Weights of a small mixture-of-experts language model, trained from scratch on English Wikipedia: width 96, 256 experts in each of 8 layers.
Below are experts of layer 4 (counted from 0) of a mixture-of-experts language model. Rows are named router (the router's row for the expert), gate (a neuron's input weights, with its number), up (a neuron's input weights, with its number) and show model dimensions 0-95. Each number is 128 + 24 x the weight over its row's rms, rounded and kept within 0 to 255. Numbers have three digits each.
Before each expert's rows: "gets" lists some tokens that make up at least twice as much of what it gets as of all text. This comes from a sample of Wikipedia text that the model never trained on. Tokens count by the router's weight.

# expert 183
gets: " 13", "10", " 11", "11", " 18", " 14"
router:110124119089139102138122143116177170087078083111102107132131110116158134136120146163137121122134127148159166107106162149161125157141130156121108161135096079151105125111165094109101114129134108162126146122151154131113151119114120123177117172127176118114168091102142150164114135136120108155
gate0:146143138150142108117097122144140125148138150126128118126133145187120128105132137127106123124100152100113111098125106098109140140114115125152092151146147158083141094103135149164141157122204113129114155157105114120162149133137166133116141109098076185161150162127164109097186119109107142142
up0:122166099117108128098090104110147138078101123138140115120168100119165168130140157126157087159077117125156139140130103123148173140122115082141155131114152090135087110153096142112107162094099118101119125112135107115096122125122105162148122122135115084135128101154180096127106138132119129085
gate1:110103133120127137105107092085134106067115124127163152088073143132139149164094093108105129113133134144100087157115153130145097131129097163145137138140131103112141139081097107099131130150105149095098155116127128098171101129112146137126141086120117134141133120122156181150148090133164106101
up1:101112115092143121098159136124148136112084124114155137125048168103161143125130109145127131101126150181125129149147175108158101119135078128113106144099113084100124120124140125152088116148120139155137145138123117135131123118146114103161119127107152114181122109107143164146135101142147059134
gate2:188131129127126166127108093114102132092127147137107126144086148121153149127131107113124167114158081156096090123119146123131112158129104159123124114103115122135117149116147139091163124122120130111119118188122162142116119134144121162096129108098176117140147110116066148159079141122085088154
up2:084115142135138103110143150120138117160097081133149122149162148117111129112136129099142096171115158125168142136136116092145148099086129119118133168176173150128117129109103118173121140121133136137106101102140081123102084092113107128136114102137094168129089125123159122112151088129179156098
gate3:110117122093125124103112122140104123139122143122113161152115141162125151139139083121139103099117163123114128127169133088124140131138122089121092152179174134148123158099147101167077099150115154116096100145149144088094114138146121177125130132161109185112112112118134103124188110153146114103
up3:136132123168117107106112109083121122155159128129128124101178120147127107079084146092138165172126103084127155134144115148129125099134164102157137081102108110148140102155136142124164173100119111147137156103138139137119109130087101144081099130134129097181133152111114137111102144089123138140
gate4:118138171119079107142146137191084124120100112143060116142108179112130086146144169115116142127095150143114131086099091086160114141138130113129145125115141142131138131141114171163165097162091136137098149121102100140139136133122145132125156131141110142105112165116137118133098102136154097120
up4:147143136133059142144136140193107128146122123117093117113095142089136082121162158103133132159120164128132138095142128124161134159172162129144124107113156136120102084141116137137127095138142149148096113110082111169136138110128158113151141139090136141107083168141122122146116100132136076145
gate5:120149145151135138127108128102120121105132115116132110103150085143130123141080110077142113164155089104145129095110089120126170138135166148163164123113156158137114114112132130082106147082095107128071087169136118072128148075105174130120116148127136129120135142109112129132120109149113134097
up5:157111131124134093121105129102158123119169142158149127111157116114130194099124143104139150203109190116105104099133136130108135169134094169119134114129135121107111091113129122136130127135100117090144102141125155103101137133121145130108106085147114116116093150082127126180158128102104097123
gate6:111164154154153122106104108151099099111146161160133136118126130115122125089128132134133134132133116093125097135131109124118125138115154137164103105147157123119154108151127113124121120147129145077168101112119128088102139111112194149077162107116110151178101174132108115120160140105112204097
up6:129121148152121099179140151142141118154138115110135146109160076125089193133134128109145116122115183142115136171125136133123094141102123111125137143141140141118158124137138118116157130128136151128105152124154134140094121161167143110152112172130098109101194103136160200129109130170109106107
gate7:116137162158108151174161148083128167072151123108119120084105131120159126117148110119121122139128122149113133126114144145150110137124188142135129134124127092105121116136110130109168090109106189089128139094144102123122074089124146101154138142105157108123095120101100150155163119117140171124
up7:112170127176118139166193130143114143122095138114139108088116142105101109138112146164125133131108090131093113156129173128112124129197141150137085124102113138135138156131112141160100124082107145127122153108130098132126118113112098076157145128171160128148118138119073135142124134139159125102
gate8:120096116135121096069089127114102132174137134141121164109169116108144101093152157135150165144111141130121134078140117136148162160145130086134107117100139152108149136100128152153128115127197129117116141096122094189130143108131143105121139121120104114169134177125158140126125146125134178108
up8:107129170111118116121151159105131121094122094181108101132164163102090147119116108142134110129147128114115122127147139101130125083091114133162081158153117140116168113148138069119142102096101138141126133174156114110095133175090123147134115106108104190118157107133148105137155133151131125147
gate9:138143136156147126109093110105140113126129120116139161113153132140110113155116111157154178140151106085092168143143133128130161160138083118106097130135124143159137111110141102143127151144118109097130109125173153088143180169112110143131133134103105156092141147103146087121133166075115062147
up9:109165120110113126129106133132127157189123114126138123146163139080117117141114133116165139157119117135176085157107125106122150160065095141149071111117123117098112129135125133138113159097138122135129136103157141113100110079146091116123122132135130139141114147182174128150121093089107168159
gate10:149129134122125170132178169166148132117101142131150116121133139095118156125108102130097073135136083127135142127131152122140122082157196107100101119150121141134110165141130152150083097095145140173128126153078153157118115106142103137136148138168114104150130115164142136153124094151137161125
up10:135139119119112110097133114135104143150103113125160078199145156139113140153123126123134141142159114113119087160132129126101130075131104150150155155158152104096118126150101149137125191167104147108140135130153192102100124094116133173121121114155156098115085112146127094144134118135117144108
gate11:127167111120178148174131079118131122120101132108130133105113169143113127125141135154140141165118106147110119164140178131145117110120166182146130118198127135149122122128120129145110123169149143134143143128179149090132108131131094161145110135139171118116124172091120083129143152165120139165
up11:118105128129175126155152085071097127092108108097091109142095166137098125146138105097119104110118132138128108173135151098119120131126100146148108130147109144136137136128146095126163112169115161067144141126143120094127126121113088124103133117107172121158125128188075148134112143137136108098
gate12:132121144142127100119071069101100123118143147174139127140162138127138124124114131159120114115101093076122133176114114098105151102143155114141124099136132131097173096162114137146163114083116105122118140120125139150135137125122104145105152102158116112129127147174122123105117094095100193085
up12:160168104155176124116136146143140148113157140156120098141168110112119165098116131157142116155144081116143140110123138162126095141106144155141139140114142123147096130134104088130103110090178093143128128174142120119103138086137148097138103110163125135154146122156165152137083140166104182146
gate13:116112133138129086132133136177103125155125146144113144124136135164118103125096103100168101136134159093105139166146102122092162076119090155102102151119125134140104098147113119167109114124126173120135150100134163127099133159119151163137090174132107124135075150163146121108175116149163132142
up13:090123147103171115126140113149116117149132129132128146137124122139136117078143129150116152163146137083121137125159110112120130088161141087124133138151136145170161099135144086135106108117123159149130133090105114125074078139121137172105164118188116113134114184148131108067157145134121154132
gate14:132106110096151171128116102089167137070112108137140130143110143095128167168126119152141091112106123141159124095134160144147116124155131116156153109102121115089129148102142103099108131119117151118090169169140159094130129099128122123142106126100112138091157089102122177136112105156107081157
up14:126101111096107144106110112085152133091106095147143108116135157096127131164101122139139088084105115122160135111143149116156107112142111121166145140119126112076123166107142110097137123121109159129075165165129120109124109105110111124145114090100091152100146086114137175149130114138127067126
gate15:096137128120096107158094143133145123123157128187156116123115123119126114155126153125165099122103095087088145102135142139156139133148127146182115126092100132170119159118127152136074131079065146135104147109127126153132116112145088122132109158137130108120101089125115125126119125197125101123
up15:076142127114102110158113158146143108108163133207150104124095121116141114162115138116164114119119099083105157090130138139139129128163129116170150114098117102133121130129115122120088147076089140131086139117128106116124131132134095125135122143131127111137095091094118111157091134180133076141
gate16:106127112129109123173145152099104126099089160143146155115085158113110103106134085138097077136155115140118155143157130143102153124142160153115167145115125165142136133127105146147109124157114140171133124133123124167168121163116150085141117133151163190121125089076113144115161120125123097152
up16:122108162087113114110124125128159116096104143141161163126133170133128104123103140147080102102145136148139167138125100148122167176138126131090115135109117125141154147128119137149106119125127085185142121167114111118130149206124128099157115110158115168118131098109163148135130169168165124136
gate17:094127140101146175148136120131117119127139146107099164107088173134111114110105147122101112112120088142094099131145199155125136120163148133115140149120112103162114135155120109104093122128125185124146091140090150159172102152129124106104104125098163144137095136102116136144110151172138096153
up17:147115111118121139107088183101149128112137158143151138155116076102180145154105163155116120121145107125153133131123108116132148155146114094119104120095126102103123120094119157117101125073158074139127115146125140105145118129127102112150119149134100144170143070092133137140064141131090135139
gate18:118146100129101131090138112185131122152123124130135127080131120171100126121151161118108168091066132134124145100163101111149132098161117117129107120122142149177103140113121153132069142125146162167093115124103132113161161154132161122154163155122112118150108127115113087108148128162126113161
up18:149119139128183116157115146080102111127151163147139130160156123116137134134119139158134093177188124114125098147115164142077117160092106146176109120151123119110153106123112105128155123118136093117158124146156124133115120114081109118093120084166140159139150138133118184148127153115117132095
gate19:130136121156088096138152144101099129117101133157103126118100138140057119107146188114132096128135107117116137151112154106120113108090112148138137154175117162108162118132094121137144154108129094113137118128144120127132098172178086157104092120139106149146162099110175140123141141139106158160
up19:096143148161174096110137148139112113184141105131133146104165067148076163130117109107120157165104126090129142128115100133108137131128096113115115132148152163128139129095133132136070145135161107175159109131123115163103142118122170098144123133110149131150161142185129110120138126137105128155
gate20:077111091109135102109083098138110132139141099145139165129179134147119149100111177153138123163140125111128125125131098094146149112106160098156120120148143141138135089109118123110125151086138134124109119097163090117142121149128146157101145120140097112158129133170116097075098169123177169118
up20:191094138148121123129127142093090124088162134151155104116093103110171119154156171112100146097133107166138102116128127179146114127109153130152108122161139142148164160131154131116138118140111105126093126128108123154151117103142097107115143094184126140107162139110081132117116130136138081090
gate21:100121110117094079115093096066128127122143118127117149147109126159167101144123151105139138162120148105138107093119159125139131146127093110118123116098136103130129116156132112176171135118152129123094108123125105122102130164118143134164159077195127140097148105114117082128137172119141165160
up21:142111095138095128139128110076159128128112132119117161137083130107145076137122153141126130135131125156144150112100163103172094179120118136107130120094124121123129138134143122148147121109162100129071165102123153146134121164153092093159122108133123147143118147084147150172109118144183076145
gate22:126157144126123123066139104126106112166125123127132162102170149139106153124110133127114138138131128053087128147167084107120145135077110137166141123103170170108126113097089160135136152098150143099127122140145117116134129131134135153105164130104078111154128134112123109117151135128138183089
up22:099141075125142123105084118125158129146114119123127144142145136126115145148119123130146151184103123099119149137138138114120193170165136116121088117099109097142095080129133167162130132109103089141151112128156103084085135121081154130158121130075118119128142148148128097150091142102115108141

# expert 191
gets: ")", "'", ".", "on", "n", "en"
router:130133100080112125152131179101144164128110110102119174152094148106139151156138110128118132197128093152141123123098145117153083153114142149130110151100095125183106123111168114123130150149116167121095131171111130132126152089151167118156159149128146117126090120135158143142098132134097111123
gate0:103127149138102140134147094142118116126122129115128161105148140119138100121091110088099136146086125130095134113177153105145104154150183159163134107124111186124143151082154058124115174129171126106120117135120120140161155138108101121114127149160135165112128151134111146123114122156088101157
up0:142145132124147119125095106127119123097121149166131102096138090132109124106161119170106105148130121090148146128156148147113161104145123114094139099131148122113155085111170148142165083137141108141118160114129126121081167165066137129152118096141114106178119098098174133106115144099118141093
gate1:125166112179126127140091101117115128121097142144152118122116133128144100089128102130166085130118149097117094121119126072116141125096129155082101119176109124133126133143093155105110104124168143160143095128117088141115117154124115154107179146145098093124148090071150114164112145122149110138
up1:108149107114148130138135116131107135136167108100067179114145120158121163122134126135123152112117075105091124139151119164109127131136122128143148119090160147143101138121142143153106140116099117076107128116143151161136132104131123088168139093145154151140144167170108138086154161189106154158
gate2:136130121134151106139170086119152137090141146127128141138090156105126153145083129122156154116098133151130102152141087142132180156121107136149088103118140172148123114132089110144126133112108118137146155120129159126126103104122115095147057117129117113126133178180144155169132069105134150131
up2:163164113123086115159129185176151143203130103116114119163124145140152042112131117137125129140140129149145135106130126130160109117142150136100131139136107129149098127137140132085127087140134112142074148141113109100142139134166134129144165145138108127086134103125108109119121121140118097174
gate3:145145107112123159132101140107079111121164108098105111151136172106122157135122137099160171139112150141146111103118123120147121187109152113128136127119154117157131116136143078120171150132117149169142137122172124150139103128111101115108112126120141149092101121157103204123096139164095089107
up3:135119091089145162137105144129104130121152100081143181105129162100123130111125113114157160112151148122151119080144132140141116156140174159101106146127120134191111101155137090131123176120124128153105163119148115148129122135129135075134137146109135142101163111135144181111089144135098090118
gate4:133140151172177127097121119117097122119111164152147111116182059140081134122161146131106163126144118140168112130152107160132159111125150123122116096124171153098196127127144140176113150143144118130131107114137116141117113160074142141113132083155130131155130138119107109145161129105133135132
up4:156074141110119109114097146116119135110101103134119110159120117139117136134169114159155111147164136113149089112130121114125092106109103170150134140122146147093155129113120069139164152135159154130094125104097100127116137157148126149172150133141093148083093145148104133096104124124174075098
gate5:089092151157098155126151146118132130128123167138143179093128131116117129095161148069084143117171134154153126112142152125108120155162136189110102128118111169089129122116121077096134123105098135107141147105113131166091113146120104102125121124160137151114105127120145126162169111114141094134
up5:155156111093181106128085096129117137110112083117094102141121102144136125146067131152165110143098119078087108164111120123137144120108108091166149091140163096142142123128123143142141115142134131130140089155105139090138182118151144127143135126133102102119160122143101126093094150122120167137
gate6:090163124163185144155109131116129093149130142164163134136118147146094146138132137130141120122087136094120174121153135108122170093112096103132132106137153126104128140117130158172105143180107126111154105094138165116100108177100109151114174135110141126177135155114121085118132124122126150092
up6:172113118126091136123165123130080123142101097073058134135146135150151085125145127127107152099146096152107103124109147150125080143110182118137129143138148126152147150149107115114148118085124138136081142160157142119157120088131131113110107123128133168084111120125100167122110128152102128143
gate7:140126110178152142145167124145120113148141083154093124094128128142113117108135150171086165142142150148120139105105120105131130110106144147079141071132111163134137082095138136166136139111080130140097129100120138135122124111100079104161150097127131172147120129112080105146133167155142146141
up7:128120118110136081116143086141143128138114124165130132125141114129108096110129129113137126110122128136117144137125124114127168149139134114095092100131123133144146161137138152156110084121096054127127133126093148157138111112102024120118137077115141117106157141106140122176160138102142176148
gate8:131075124167143164144112141138172111129111126117203134113123117137119113114164137116115103153100137122113142109122147108098120114131120152095108147123136166124127065108142120087152168115171118152111137119122100086117134171133150132131116164137092118170161145101162152140103131100115090138
up8:123125144206141133105121125123148132126115124127185163101109131142135087116142140100099097148121161094082135127142154111094152125115123147087128121164141159143164110170114136090118147111161122097141161146104126130103148155140146137141137118164078161105177125103149144119099142097130115128
gate9:121156107079082144126122149118121141133174136125087148150150132119179078144111095143126155125146094165155146148143128122120131114114117125156171141116106109107113166181120110098093096164099132110141153110179159130115142107128126129129134140130120113081081109077117129140122100136099122135
up9:119159105106097150148112145101105123131148138133085153147122153144187094146120131150121140118137097131130157155122116110113140086115100116123190155105092147128098151188111119113088105116087137110128125113187159107113142135133142142133155138131113106097060126093120127120126090148128126137
gate10:192088112157123119116151161139160129094122130148124151126130125118119169101162127100058142117154129167159076169108133140158142132083164124087141121138111143107134133126119084155143153158138123122099138136102159143131127136130178154124112136101110091088126097122133110134116115136163122129
up10:162142103153093111135192168135136146169120108125099129179125174098112165134110110081110102087121124153142096169125139154120138159095144148123109144136116084125128132154151101107127125147133106092143142142125137131142102102137102109125094161133154131099113109101154152156081102123104144143
gate11:089119155152106127119161130125166123111145147147129187139125131100124142124132107074131108124164149144120086124123116134158123121137147152114048157119112138087114159102143108137142151140086131106151125141125136126103111129144103115096093131103110120107091139135072115179142110116128071110
up11:130157092128142093135084100132136136096096099105116117122127116150145137140124135201171136115084120101123158147139108133132119135141112116137137087125142106147114110148100148184109106130169140087091143140107143099141139110154128097182143110103110120140191142111163112092108139112125123104
gate12:161121146175135113132107124125150128112119159136118135123097087150125124152134129154130078122145179104138161102121087092135115123112137129134110091090138109117093100086100104160110107071155157171124127126121143109157117153123155145146068142124137092160133122157117159133126108164130144169
up12:132117142124118102115157137128130140143102093110126141157131209114155100115116153084122165136135108154123108115125183163128137124142125111137119167137118158149138143154124127092124152158147101088127156156110113134089127117151091098127180102100120168113126128074127107124113133099096082111
gate13:136069191156158097124104112140145120121148143130154160120123141144135129122096134104108169129133121114120108116134112124099145124123101073155166094146106138101126126166164098159131155121142134149106118128137146120073171149091111121132158096122101145143155147133130097091162136137171136083
up13:095184178132149102109142081126169122111117150133134169133106135125117105129114071121126103135117139144058143141152134133129150140126079148174160095096139107100133106133168123112095126149144108115126121117136142130133157135101118100164160139090135155154121140140092117132122111134129121072
gate14:130157140128141091090156088131121099138129124122122109149159107152138071153151133125169144141143147108137147138144111116142160131158139066127160150077128121154154116117119124168106092146137145110113096115154123100124157142110132058107174117111121130097098158137102109118145114163114088115
up14:138090135137099124150153166099162125118112132165148141137089110106138149138160128084083142121148134149145125158118145151117132150082110159129121141082107143091114123131119177109163114123096117099142160165098131094118120110192141151141079120152122155140108104097164126140124129108144159151
gate15:141086156082152148133175188132138145143125108125063104134154142138133137136158132148174132125124132134162108126100118124112124122110103133119146159107115165132120131114132096131121130150113137169092164103214135119108117124141149160146148138135104144114095105106101118149119121130158097083
up15:135128136059123159140164141113118138147126129123073143152119166124140116126145131161154098117112123102122131125096116137129092113088090143128137130102093165152115095136147095158113127167107107174088141114161131152135116101152140111132132150112116123153053148153131138156131098139143114076
gate16:137147129079114128087164149145122150163134150101081172157127151096125111114153106073120136116153106146139133171094154126126135116147109160101167107118124134165118127152159121085097148149139121141115156125113163172126108064129086139116130130129131144109091094106120105146113147137101141127
up16:140165098107088114110121143138150134156128155095107134132129141102094157136171107123145117080149144169135127201103139095102123125148155185140156112125113124168100100127117126099106125111155100102080144144102147161159106101144118131107102145120151123135132124108130126154128127159104140182
gate17:129124146092101165124135182108150129116127142098149170113150161117090125118141137115105130163126123144127123134122142104114104194144124187148151132073119152131123104091104105116149172123135095145100159080121118133118082141116116098110103138111135150131122128084135178124107164149122136147
up17:139114158110099187114140182133146112118112140101145156141148156087082128122117150106121148173114147154140121113095151115127132190152147151142174153073138136125121129083116111129140167135134120140124159098130128144105098131104098124124077122127157116122108117102144174149084142138119133126
gate18:116120157153155105123128123116087095137136132179118101104092099152123111138130158146120166122145126116101128139138111125105161135104062140093154141124145147122192152118134172137136139150126118138132089073102108112111128114117132134119164117132121177142120138074111105124153174125169153099
up18:145105123120109118114159148158136109145115113126129090167105139146124119151144137119174081097145140178129163126133153126123135075141076146092131138154130085134141166148132168137125058123160115120119137101112122170133095100161098157116130095094154129137155140109133116166148114114131131097
gate19:125127145168176143109137105143135121155137147124124098118124131140106181110131131136125092126109109140048101165136151141126149094132109075111092111149167107121176129148139133128118110158107107124149082119115182145104149113122101144106116152140162171167132153152097111116150131115129114138
up19:122111166173153123116137120145133114149138146153137114067125100138090147088139143139114128100122117152076137131129149127115157114129101129111071089167143104140162082138138165124102138131100109157157105109130149151117125127144118156113101150148159177170182122147118098119152139102154141120
gate20:112096152134135146134127115129135131121136140187129081106120114138139125142107158076097119139119119120081132109125110148131135129132144104113110097132118137096173139118147118128083110122123128138136103140069120144108134169086099130129144077165112160157145141171153088139164151130189173111
up20:104133093146146129110137137111101127119105143089114168144145134118128135131214130131148112131126094114150128143140140140118140130139115131189190143095111162108131181130136139169135138111119136089135117135203121151106119141133119115110123088082137083126144113080153128132117136143119108131
gate21:114103125157106163120109155158149137132164112119110126099121100146143093098101171135085111109109103136124183121084140127135100101124140088092103125186150129165110121138160145095125107102135096138118143112102100163140134126140141169121130175110094134135144114139151116111136170117156178136
up21:147097140088134149136163163138149148127127120069117162154118113108185122132107135114117098171120113127154167074094162097141111153146152139158161140091104132157109131136162091142070133107145135145134148147119114176123124125153105116139128144096127079114147134112145144132131111126126159154
gate22:123114155139104126132161117125149109121119107147154089120133120106151107144091150130111112134135123130147111173113164134102137122131080148123171172116143140132131155134120152168106141141127114133100149128140175119133096095136138180130099153123082140149078146091141178187130139182130163147
up22:152115139124079131138127183131135170123114132133136127112087133107170117168140159162114118115157132141163113177106136117139100122149123166109155129130090115101110175095140121134130115132123153135084117146114115118155079078132102120163113121152100128100140094079137090162124127153114163145

# expert 156
gets: ")", ";", "ra", " team", " British", " We"
router:121116107096128116151139162074133171126085102110162141145088141103103100121171104141119177143173122168119143121159157110134151167127122140111132122146136135160111108096118154122117108117142125126118141139140139125108114083150121126172156169074160112100091088095125138143140154144153134102
gate0:145129128134152113132141097145129116179131140095159110170084097134119163173143104116167115127120162148128122148185113123127171134139092102130151118120129124052107104109124116118164162138116139147133154124118097145104098126171128154124146163114120090111159122124173154105143113147152139107
up0:127100158097121132069104106154138117169153123126131097135155147111111093154103158086117121140098100113108140121132139156134136080135128098133179134090126146119089115124125142135094157138118108104121151143100144074141183104104074132113106126112149150094119111129127163161117101114096113134
gate1:123104110147137119132106163117116131102109136122152105095136131108107147103172155112070143143106148103121134112089142120139127101128131139131146140087081147159184169097154088129127139091097144155159159182113120142143134146138145122143126098147117127184121094127083159137124166139139096117
up1:117153145112171126096148101145151115139136144150127135162121134164151109156117081153165120106150111140126132151186124143124146148104115141130130141150158108096048100161111141140100109167147109132105081066139149125154120110107126139132143152110129118088127143131156099115132111133107178141
gate2:134121125112110103142141080141121160139145136093120075155093118171114105157131108089157139152177157112074101110090131143111168092131118130134177122135147159130119122136138195124136162107138146142081125134084120132123105103124125132091111144125118129127117157113101152113101157124145125161
up2:102155169124149072143105128165087130159087111126122150131150074171123126141146120140168122136151168123096103148092145144105174108107129124154166111114131153096160151151126153119122135168138114115149122161114117112077117131131139140121128135124101140102161160124121130098116121109145185162
gate3:109150147090116087096138101150112124111138122101139140127132110165102105117147092118129089138127191110089104123150115144146170091110118103154178152116110115121141160165122148116114161134167107102142079109086116092101134163124132137126129118147090126153144161138081115127099118117142160141
up3:120155146064138101134148120154097132154127118095139113102132100157128124121132130121119121106154153127108121119139117121136126078126097089141176165101104134097162161159117169105112163126147143093126112135073126064086110153127105124093128105142100116106120183134103117113106104135147139137
gate4:118099099093119139134114121124104119069129160109126123125095149124073104130151074129130160135167147141163165119173115100119153125146101144137126121132147191122134155107081152134118123152133126105090150138170120133102161133115132145138156158098161142087107108095087118121128117146100127140
up4:135158157165143112130145133142144136184114081136135130127156105131176141141106184132110088128093102115102093131086143154135103109116148112135138135128115072132127097126164111132135132098117121148164120124097140124157087122156128111135099087156093094176150134157164141142131123102160116114
gate5:143164134153093143124145123127148124142128094113157139137123097139180131117183126109150126091127170131106123155136141188112154068104159122143153194152124091102124094091106130118122125116080116102118094136107161101122117145131134142115143087116130128113112128108131079133162143103137126133
up5:116102156141164106086136138162104125111110098158099107118165165127149105113110188136111122094107103063118144112091112143135135120118134128153072155170122134152118139161161132108109125137132110151136128122109089116138143146104123097090150124116106129148151142167151101076118089104117133125
gate6:132161112111116166131132126191086112157161140107075113115116156125157143138147115146131124114148146123103142095129125141109139110094159128149155157133169143159099138141119073124121130121155135175118078134167129117145074134158103173138117142126149116182125149138085117137128149150140145107
up6:097108101119117109103096092131113140145116151108156119111150139130122105174136125123146146085086164107153120143140150117093112158140177130159099146117125121147140191128116124148096095126106112057124177126087124130122168117133125138128125128122175143109146087124116149122104123123095162164
gate7:099119138141116122132140128134108117160156143137149152156090160150120144121144086144156120104144134158126125091124103131109104139127150141110116153152142137140142122137087137149157167107177119182111101107115121133119156141113084087113110117146148111165151141074156155146196169146147091161
up7:109146134090160113122125128118112150106119168123127104103154105153112127136128165154137140168094116102144088131126115152098132118133125117142124118100113162112105147116139158182067118114093143102143120156152124131132144142112132173135153097138133169106164099171141071099108127114064137103
gate8:096112173085101157159121133111148113102123137141149138150122164132117160096120126135117141116167085095116111156138164153125129149105122162126116170186160137138121113163130117138106094125161142116124131128103087118141114122136157109129149149170146175194086120094139094155141136130102138124
up8:175127110147165087091131112140084142149149135135108117096142083132127122158145142106113097144094172138108125123096082109134128123136152114131149086067094130128153159099122147129118145138103072136114109124150144139134145163116133162116151099087111115105187141150124131102099122119147135148
gate9:113083155123114096086135155152145111140119125122140162105146125126130125117126129067130116127159155148074116165159137086084135150095084184130172137107131129109152140171112124097152159123130111102107172150133106153113151150153132113124125134132096098133112102119092166140122125130147092142
up9:157103132157104123139090091112104139093126141126157095130100067147108135116110168130065141113101141101140135122131141135122090094139127106149117093121143144112170155062171130120174114148123131095146129130125121080174094116122118143131108119135106133162125168146144125089128110138133126134
gate10:142141114150143128144147134122123123091092109079094160171138130134117122141144157110110148122117098147131095112067132128167141101131107129130129110086112097133127124116149089122125147122082113172121141159162104116150091088135084129125098124144133070147088155113101147140122121143144074161
up10:098115127087179169122127141113140120112180166134164117098116136111138169128140126196123125126119129151171150122127073149135126161080125125140104142127177151147111112151111141107104109138198127131140109116108177091122112133134132119128127151120092127108118138147162099137117128116130156112
gate11:158158131130106169150114121116142128148135144092128091118126141138155135115128164137141143117147149165147129132117107178124124140102101157142115151084161103139124114105098124093146145092189124133135150097087161133127107119131160137137132148062099129074104125132125165140178138131142074137
up11:094111135170146104071161168179152113118133127151155183093138146147125117110139081139100134118145149118128118113093115116109091125105153130101110143196095156103121119124142129150102130121085143150105146153154132102169114144134117121104113107170124135171116125125129115142092143136108154120
gate12:141206153162140155156150101124123103135140134125143164114091130128118136167103125162077113142134103139119119142073159104138113103114110113120126116144119140077127151144121172147096134152118143160133118075139135160111124160127137177104143134119107136134137164133125115131163120101175168114
up12:128119100070140164107086117114116142158129117109142111117145164107142081132142152109105144125139093128111127135135145156130127138179180076152105117105145124171073107101120104126145104113127099151124146128145151128161112090145135138118114106179152124134164078130120148095157127133108100105
gate13:091110119142149111133147138118125132160132114100156168130098126129115178156089193095117150137128081121109097139070115125111126117146088143114102133194103140134169130098119094149134128120111142141121096161118135121154120132138111128166119125131151155169154125079138088152128122099128147138
up13:133179144195133110121144112119103138148145164117151125122137118142084151138107142138118123137079117103147121148096102139118118086100096126118094165136176158082189127112144143150141152124133108160095084101128116147155118126094120133114130079128126110131098153123142091103141105125152135145
gate14:106108154116126105146132154154136140139133139140139080160086118146141108108156141136148131146168122130102113165173152107136109159085106115163159146108147111111126137140093131124189130088162117136149153139149140125171130108147138105137161101159112062153093100139147144128159121165147148102
up14:112114101155152130140133078100131155142103124115162101142111151118134138069117140129140120100122090115148136128156151119111096138127137123099096118137162098151158171146144127149195156168158097141142124122159079152142100111087159113110148124146131112144131103147180145114151085131135153128
gate15:129101145082134149114128154165146098105121118137117133172112167093129151130130094146174102138180120133120126131137134147157164164127134135114139133210134160108105154114114124139092114131166160188130126158116103096111140119111133104089130137122163144099110122097147129144123162129115167122
up15:092121143136118092128151149133147156143096150061130117145116153108131160100119097114096099085168128118113131071121156105131148115105132118166200148110133141105136121131123098132145165107163155117151116125159144109137156138147101110122128150091140136139110158144116141132162109169108110170
gate16:142168179095145177118127106177140116134163134127140105142162076131148100106119156129113123129129132114124084151109134147112124118136174126143108114151166111101157154121096125158084119115094078171101134118094093147155155136116120124126125105125121075133133139142113135098096165154111144132
up16:106150150151126128074131134160125116140131136101170122145154130118148143096128156125087114130127087088122159159142134163099154144126108173130123169152128107150115144153152133122070094160131060157139126125125107149122120139142135091107132100099128149114086091115131080119131169116096126115
gate17:090178112194126167115107150159056106169126157116127132090132135132078128118151104076154106129104127105102131143115109151117142132146140130169136136159106121098136120118109104119106135139101098127142087140163122164114145142095138148111142146138118129151134117082163137138140100114114152121
up17:117089157089137129131113128137134157117152153156140126179102167124174172140142146115100152110155132153103112149135148133149115148091128157124155132156137112123098132162147110114132089110166106133121101095149060130178114100113112120140143112152156138106100147175146122110087121090138139148
gate18:113164148126127124084073143144086103096105139120152096139149106096104102092170183154082137182115138140161115131118125120145137142124142134146158139101096143153147114134127106095070094140116129084118095161118137095156123123112127138120105114153115102137102127126085127143113141158133138141
up18:166128121134104112136140123089171144129125125133118127140095138120111105171074146131150109134142144106106139118115121095131153161147102096095157132138134129168160152123150119138168118120110132145119157159133144088077134157155139126152108187144070158107064108162144159122138151132138105116
gate19:132154094126113170135134116142116133166144132090138109111099099155144120144138128143162143112146136154120138131151126161132138146135138142118103132171117120129099082085076146142120106125139174166113071095116156147154088123161153166147132139160144113102145131087105066135175105119122134138
up19:135158114141109164153141128116133128155131121083166127115099083146155108155122106143159134102167135162121134152167125141120146143138124136090088116150122093133115078111075138140119116114138186158102072107115136132145123117160171177164136128160134134130151124109125095144163107111148131151
gate20:041103117073133152116148126142115113158118155105166116108154130154121130104159138146111134170090158150120136082132092081116102138137132122136101123149079161085134137103123137094132142096138122120115078111121100104126110131135125147111163111157120137130147151083102111122109125140113140137
up20:158122084110146146125093104146107116140134093127093119130127094151172117099152187129135139174055142137140132152124095111131121092085133112135149112106105144118129140122141141089142164168132131121126098115127142124159137124145121164130137116137123095080136181118097077102109094127125137126
gate21:116142112106123130152145135109152150099132119160165141112130183130119126106118150139106139156153139132116120080120128115139071164104118162123088121076101137145124101128109111130109114134149139095124109125173062127168109161117161105131093102170113161149102100128148151140135131101118077116
up21:127123145170123108115069109140079124187120123112134133104162100135117123134127120058121110129084127124083115174124109129116150148115162109135169096135124104131158132132149135112157150098133123095134137099139127131118160093098126153106173146105132145151169161130119142122121150082152154135
gate22:122123129139119156163107098112141118099127142117070125092093157118112062115163140119098102138145122173133128147142113115127146122115143151177181114123098113113103112138110147110130107132059152079130138117134149142111161108160121166094153156132110104149116140117127153144163116158109124105
up22:115139139147147099090136109128106109171127112163155141141157111150145166122101136118123107149098135097129104127124151154124115115133107079114052125147183149118146132134179115175111127144159091178138116130123109128161109135099135111115113085132140154134147130133148113116098155088179129139